Below are experts of layer 6 (counted from 0) of a mixture-of-experts language model. Rows are named router (the router's row for the expert) and show model dimensions 0-255. Each number is 128 + 24 x the weight over its row's rms, rounded and kept within 0 to 255.
After each expert's rows: "mostly gets" lists some tokens that are sent to it at least half of the time; "comes before" lists some tokens at least twice as common just after its tokens as in all text. This comes from a sample of Wikipedia text that the model never trained on. Tokens count by the router's weight.

# expert 0
router [127 139 116  98 146 130 121 148  99 130 148 143 155 127  91 123 150  88 117 136 146 127 145  79 144 130 153 108 109 124 114 116 154  93 102 125 157 139 141 146 102 138  96 147  93 151  99 122 159 113 148 134 125 104 132 149 114 166 109 152 115 139 148 128 152 147 150 134 199 128 152 147 108 155  82  95 119  91 146 110 133 149 112 145 150 107 150 142  99  91 115 112  58 128 109 117 125 103 151 135 149 176 100 163 161 133 148 141 118 118 112 126 129 190 116 128 106 123 141 154 134 134 142 110 127 123 132 163 109 114 106 193 144 109 160 147 105 139 109 175 127 101 130 149 119 141 136 160 127 108 125 128 149 122 101 135 108 135 127 155 206 139 119 130 168  84 138 126  73 151 138 136 109  91 149 104 195 167 108 173 126 128 117 162 116 112 145 131 143 118 107 127 108 132 118  81 169 117  82 141 143 145 154 128 123 102 183 145 156 180 123 137 142 121 159 113 123 122  66 158 141 132 193 116 109 128 111 117 131 133 147 136 115 163 123 116 182 128 155 122 123 131 118 166 119 125 131 100 101 113 122 131 130 124 143 127]
mostly gets: " Detroit", " Rangers", " Boston", " Philadelphia", " Chicago", " Arizona"
comes before: ",", " |", " (", " University", "\n", " State"

# expert 95
router [134 126 114  61 145 152 106 119 125 138 149  82 198 133 114 155 157  95 136 130 152 148 130 127 114 145 113 116 114 125 161 124 139 108 115 135 140  94 125 122 135 118  78 125  91 170 150  73 179  84 147 108  93 121 114 145 151 116 137 142 122 148 176 180 140 182 142 119 145 155 155 132  99 150  95 125 132 119 148 130  79 152 119 130 120  96 132 138 121 113 130 127  75 129 107 122 116 110 150 127 133 159  93 146 109 116 132 169 140 159 129 113 152 128 120 149  96 106 147 123 139 137 148 127 139 159 117 132 142 114 136 120 154 144 148 125  46 152 150 137 139 109 177 125 162  91 119 181 128  91 125 147 146 144 106 122 116 119 131 102 159 158  86 105 147 107  98 146 109 152 153 146 152 134 138  98 123 132 136 158 105 124 120 110 112 118 128 113 139 148 106 109 127  98  93 115 153 134  74 116 161 166 131 103 118 121 155 169 121 165 103 140 135 139 141 102 116 115  67 132 119 137 154  80 121 131 118 119 141 121 167 158 116 165 138  95 119 103 117 107  91 173 130 151 137 146 133 155  96 124 138 104 183 111 149 126]
mostly gets: " JPN", " Hapoel", " Banco", "–:", " FRA", "In"
comes before: " ", " the", " France", " Italy", " New", " Germany"

# expert 49
router [135 150 146 122 105 138 137 105  96 136 147 133 117 144 132 181 156  91  92 138 126 147 130 120 135 124 103  96  96  88 147 163  89 128 122 121 153 122 140 166 141 113 102 122  85 170 135  99 145 130 153 113 110 122 148  87 131 131 113 153 137 157 113 184 151 148 142 129 175 171 163 152  86 168  89 154 118 105 190 117 135 169  84 136  99 126 133 147 106 118  91 126  99 152 136 137 141 136 134 111 141 128  96 126 123 161 112 163 144 156 154 116 153 155 142 112 114 129 102 134 104 135  94 137 101 128 131 158 124 135 140 126 186 143 146 151 124 102 160 129 151 143 136 139 124 152 143 136 131  56 122 129 161 136 118 141  87 144 113 125 150 132 122 109 154 121 137 137  89 112 143 154 122 126 136 136 134 119 168 104 129 110 147 104 138 146 129  78 124 134 131 171 125 153 145 131 179 121 122 140 114 104 157 103 113 120 156 150 116 155 129 181 148 163 179 129 131 120  72 140 144 114 217 139  98 127 171 132 128 146 165 145 130 158 134 123 166 121 156 112 112 163  97 158 121 161 120 121 111 125 106 109 130 131 144 181]
mostly gets: "oty", "mathfrak", "-wo", " Green", " Kl", " ML"
comes before: "5", "0", "4", "2", "3", "is"

# expert 110
router [ 86 163 157  94 109 110 128 132 103 100 137 105 155 149 121 144 138 100 123 117 129 145 117 129 158  91 156 101  98 115 115 118 133 146 110 149 212 107 168 142 121 132  75 136 140 154  95  70 116 130 159 125  96 111 152 119 144 137 123 116 146 125 125 141 165 135 138 136 122 158 152 124  82 148  88 106  91 128 152 121 118 154 124 148  83 124 139 115 139 105 123 128  89  73 107 134 116 136 114 118 134 165 102 150  96 157 124 149 156 136 170 161 141 123 169  96 105 132 142 168  86 119 127 157 101 142 135 164 127 137 183 140 124 116 134 167  72  98 139 106 135 108 131 178 117 110 117 115 116  98 114 153 148 113 132  97 119 139 123 120 169 116 115 120 147 118  90 128  99 159 143 140  95 141 177  90 133 108 149 145 113 127 135 131 131 141 133  85 110 120 141 119 136 123 137 145 178 165  84 138 118 122 126 108 151 139 143 140 116 181 122 143 134 108 177  86 108 134  74 155 123 139 142  90  86 120 153 138 120 139 183 160 124 171 100 146 157 106 146 110 129 145 157 128 138 144 143 118 103 148 116 115 128 112 118 168]
mostly gets: "',", " :", " von", ",\"", "\",", ".),"
comes before: " ", " \"", "born", " The", " who", " A"

# expert 26
router [129 136 126 103 119 147 145 133 110 106 142 147 101 107 105 136 117  98 110 122 142 160 122 131 164 107 139 117 108 131 104 136 144 119 101 113 140 126 137 152 128 148 127 143 102 151 150  99 160 121 112 143  89 127 147 119 179 138 133 141 135 128 132 154 172 152 154 125 188 170 143 147 111 118 108 127  96 146 128 121 100 129 141 161  86 124 149 166 117 106 159 159  91  96 121 102 114 122 125 104 132 147  80 143  83 155 124 172 169  99 173 153 131 138 154 142 118 118 127 152  95 120 137 154 123 112 106 126 149 123 120 153 135 104 123 146 140 125 136 154 109  90 164 156 101 104 119 165 120  95 129 136 141 148  95 164 111 152 106 141 145 128 132 103 141 106 153 124  95 134 142 149 103 117 138  69 139 157 108 120  89 122 112 102 144 117 126  84  93 133 133 113 148 124 132 101 136 158 113 132 150 115 157 133  85 133 110 143 104 168 122 148 136 125 166 123 108 140  42 138 138 119 222 116  83 138 176 121 163 148 118 168 145 176 115 141 167 145 154 135 135 156 120 119 127 133 133 178  69 145  76 157 114 140 147 147]
mostly gets: ".S", ".C", " Dr", " Jr", ".A", " Gr"
comes before: ".", ".,", ".\n", ";", ".\n\n", "ley"

# expert 39
router [140 148 114 103 131 140 130 119 114  95 172 146 138 100 138 169 129  95 100 110 128 148 150  95 124 110 138  93 102 115 138 158 121 130 134 107 196  93 106 176 113 129 102 104 117 182 122 103 159 124 138  94 103 120 113 147 153 157 117 167 146 130 161 141 130 138 123 138 174 144 127 156 112 132 120  96 109 120 157 113 121 142  93 143  98  93 156 147  96 104 118 160 120  88 152  98 136 130 118  94 117 169 142 120 108 140 119 139 158 152 115 140 114 188 124 139 128  94 167 126 113 133 110 131  93 116 111 129 146 121 131 149 121  75 161 127  77 152 135 143 142 115 138 147 113 125 166 148 144  82 147 160 153 157 102 127 113 152 118  84 167 120 119  85 158 138 115 151 104 116 154 136 136 122 142 101 126 153 152 127 106 117 139 145 120 147  95 116 138 165  85 108 124 153 118  81 147 142 128 151 181 154 149 118 126 142 141 159 135 160 122 145 155 120 150 120 124 120  97 118 111 158 250 130  97 120 154 125  97 142 153 126 128 188  97 110 124 109 132 124 122 158 135 140 139 151 135 108 127 107 129 118 154 103 110 130]
mostly gets: ".\n\n", "\n\n", " ==\n", " |\n\n", ")\n\n", "==\n"
comes before: "-", "|", "==", "===", "The", "="

# expert 87
router [142 164 136  93 138 136 156  80  91 117 175 143 161  88 123 155 133  76 113 124 148 150 165 120 145 128 144 120 108 120 152 127 108 125 125 136 198 136 142 188 136 108 124 138  87 152 116  94 128 103 159 144 137 128 135 109 164 124 139 134 135 162 146 150 125 180 144 150 118 133 138 138  85 118  93 105  77 113 145 137 131 172  91 149 111 114 125 138 125 122 131 147 119 130 128 125 101 118  99 103 123 167 101 125 124 119 123 146 169 142 129 122 138 156 143 122 109 138 150 150 138 127 138 125 118 158  95 150 124 101 144 156 134 102 159 140  72 142 129 140 156 105 148 172 112 118 155 154 114  85 138 172 137 152 112 122 132 150 121  70 142 142 109 136 146 116 114 153 105 119 144 139 139  76 155 127 126 105 111 150 128 140 154 129 170 137 148 111 136 150 134 135 147 107 114  74 167 138 100 128 158 159 194 111 117 121 150 139  94 168 105 165 135 142 161  97 148 129 111 153 122 128 146 110 100 156 135 125 115 139 166 161 128 142 112  79 207 127 142  91 103 147 150 132 153 146 119 118 112 110  89 126 114 103 161 179]
mostly gets: "\".", ",\"", ".\"", " Although", " although", "\","
comes before: " The", " and", " but", " In", " which", " He"

# expert 101
router [155 130 127  68 122  93 132  94 114 115 154 137 175 135 126 204 156 105 109 110 163 143 122 103 110 136 124  88 107 111 130 124 111 122 133 115 201 110  93 149 125 122  87 107 119 178 102  85 134 117 131  94 106 132 132 129 160 140 113 173 132 150 143 160 122 154 131 131 169 131 140 137 107 149 105 117 122 105 137 126 125 180  82 125 115  87 137 125  58 115 133 127 114 158 158 128 146 130 115  98 109 144 120 135 129 134 128 118 154 128 119 134 139 173 160 114 133 138 125 139 123  99 119 118 105 110 130 129 145 115 140 143 162 111 166 148  78 135 115 150 126 115 125 160 104 138 167 143 116 103 126 131 155 136 117 135 105 134 100  95 153 158  98  73 130 124 111 119 107 128 120 145 146  94 135 109 131 160 145 162 133 104 122 109 164 143 136 101 133 172 107 122 120 115 108  92 161 141  95 142 171 147 157 113 102 110 163 127 106 175 134 130 128 131 156  99 160  99  98 141 127 126 228 143 108 118 158 120 105 109 179 116 121 140 147 109 117 127 156 125 136 143 144 145 132 156  96 146 141 157  96 143 172 106 112 160]
mostly gets: ".\n\n", "===\n\n", " ==\n\n", "==\n\n", " ===\n\n", ").\n\n"
comes before: "|", "==", "The", "===", "In", "-"

# expert 66
router [128 155 112 102 126 148 139 118 123 122 134 126 174 116 122 167 143  88  91 116 149 150 144 118 115 119 115  99 104  96 137 118 133 109 127 136 178 127 114 168 126 143 128 116  98 177 134  95 151 123 149 105 117 119 134 111 135 128 136 165 142 172 161 145 161 167 158 142 160 166 167 138 111 155  83 126 140 122 161 139 106 179  91 132 106 114 146 154 124 143 103 140  62 139 125 102 114 127 138 117 129 177 106 118 114 142 117 140 142 142 118 143 123 165 117 136  97 131 132 137 102  97 118 177 103 132 127 127 121 158 152 140 159 109 137 153  62 126 155 144 163 124 135 113 129 134 167 149 132  76 131 120 171 127  70 117  92 154 104 101 168 136  85  99 171 106  95 165 114 129 142 116 122 104 124 117 156 151 145 139 106 133 138 101 140 142 147  99 162 137 132 129 121 112  95  95 180 105 111 176 155 141 173 112 141 150 145 134  85 133 131 161 136 121 171 127 151 134  67 138 139 140 118 103  91 139 145  88 105 126 165 159 145 153 119 109 111 125 175 127 100 155 117 129 180 167 118 133 122 124 144 119 128  97 127 143]
mostly gets: " during", " with", " at", "During", " when", "After"
comes before: " the", " a", " his", " he", " an", " its"

# expert 12
router [141 120 100 113 133 137 143 120  97 106 142 151 167 102  91 148 169 107  93 134 114 169 121 136 149 148  91 115 107 144 127 164 104 102 144 144 138  81 139 160 112 158  90 122 103 179 153  76 160  99 153 116  90 109 118 140 122 151 109 124 149 139 166 156 161 186 131 117 143 149 124 124 119 129 127 147 138 121 132 125 101 139 122 137 135 120 143 179 135 116 125 135  79  78 115 100 117 106 159 108 156 151  76 106 128 163 142 146 139 130 127 135 142 178 155  98 103 116 136 119 116 135  97 121 105 152 142 136 109 129 144 126 135 113 172 149  41 139 123 154 136 141 138 127 129 117 143 193 151  84 111 151 158 121 128 120  81  82  95 146 137 135  86  99 179 111 102 133 133 160 150 153 133  90 131  93 137 143 108 138 110 173 126 119 130 132 119 104 129 138 129 127 138 133  88 107 173 152 117 139 125 165 143 111 133 108 153 140 123 151 130 140 153 136 148 131 110 127  83 132 133 146 134 112  84 155 149 141 111 109 161 159 157 182 133 127 118 119 145 142  85 161 127 142 149 167 131 123 102 147 131 130 129 101 174 163]
mostly gets: " until", "During", " During", " during", " till", " Between"
comes before: " the", " ", " a", " his", " New", " January"

# expert 69
router [122 165 119  86 125 147 115 111 113 118 146 126 129 103 108 173 139  90 131 126 139 135 152  97 137 126 148 115 113 101 147 142 138 131 113 110 154 121 113 145 166 134  77 130 126 172 108  86 169 122 121 117 128 134 142 128 151 145 112 132 148 142 122 150 127 120 143 137 141 132 135 143  83 131  74 112  99 101 150 131 121 162  96 154  92 109 150 144  76 129 123 141 110 135 122 143 121 134 135 131 124 181 123 145 126 153 129 151 150 129 140 152 145 173 113 101 122 117 137 167 122 126 100 155 124 148  75 173  84  99 119 171 173 105 146 124  84 144 146 144 157 100 176 119 134 101 160 154  99 109 157 163 138 159  91 145 121 155  77  92 164 125 101 106 169 134 146 127 128 137 130 147 150 120 148 119 110 131 136 144 127 118  95 120 149 111 109  97 131 159 111 157 113 141 104  87 141 140 108 132 130 158 162 114 146 150 173 127 118 180 121 146 132 135 176 136 122 111 107 134 124 136 234 119 119 141 128 137  92 138 150 164 116 200 137 125 119 103 141 111 124 151 137 154 171 127 110 135 125 136  93  90 153  84 126 155]
mostly gets: "\n", ".\n", ")\n", ";\n", "\"\n", ".\n\n"
comes before: "-", "|", "==", "The", "===", "In"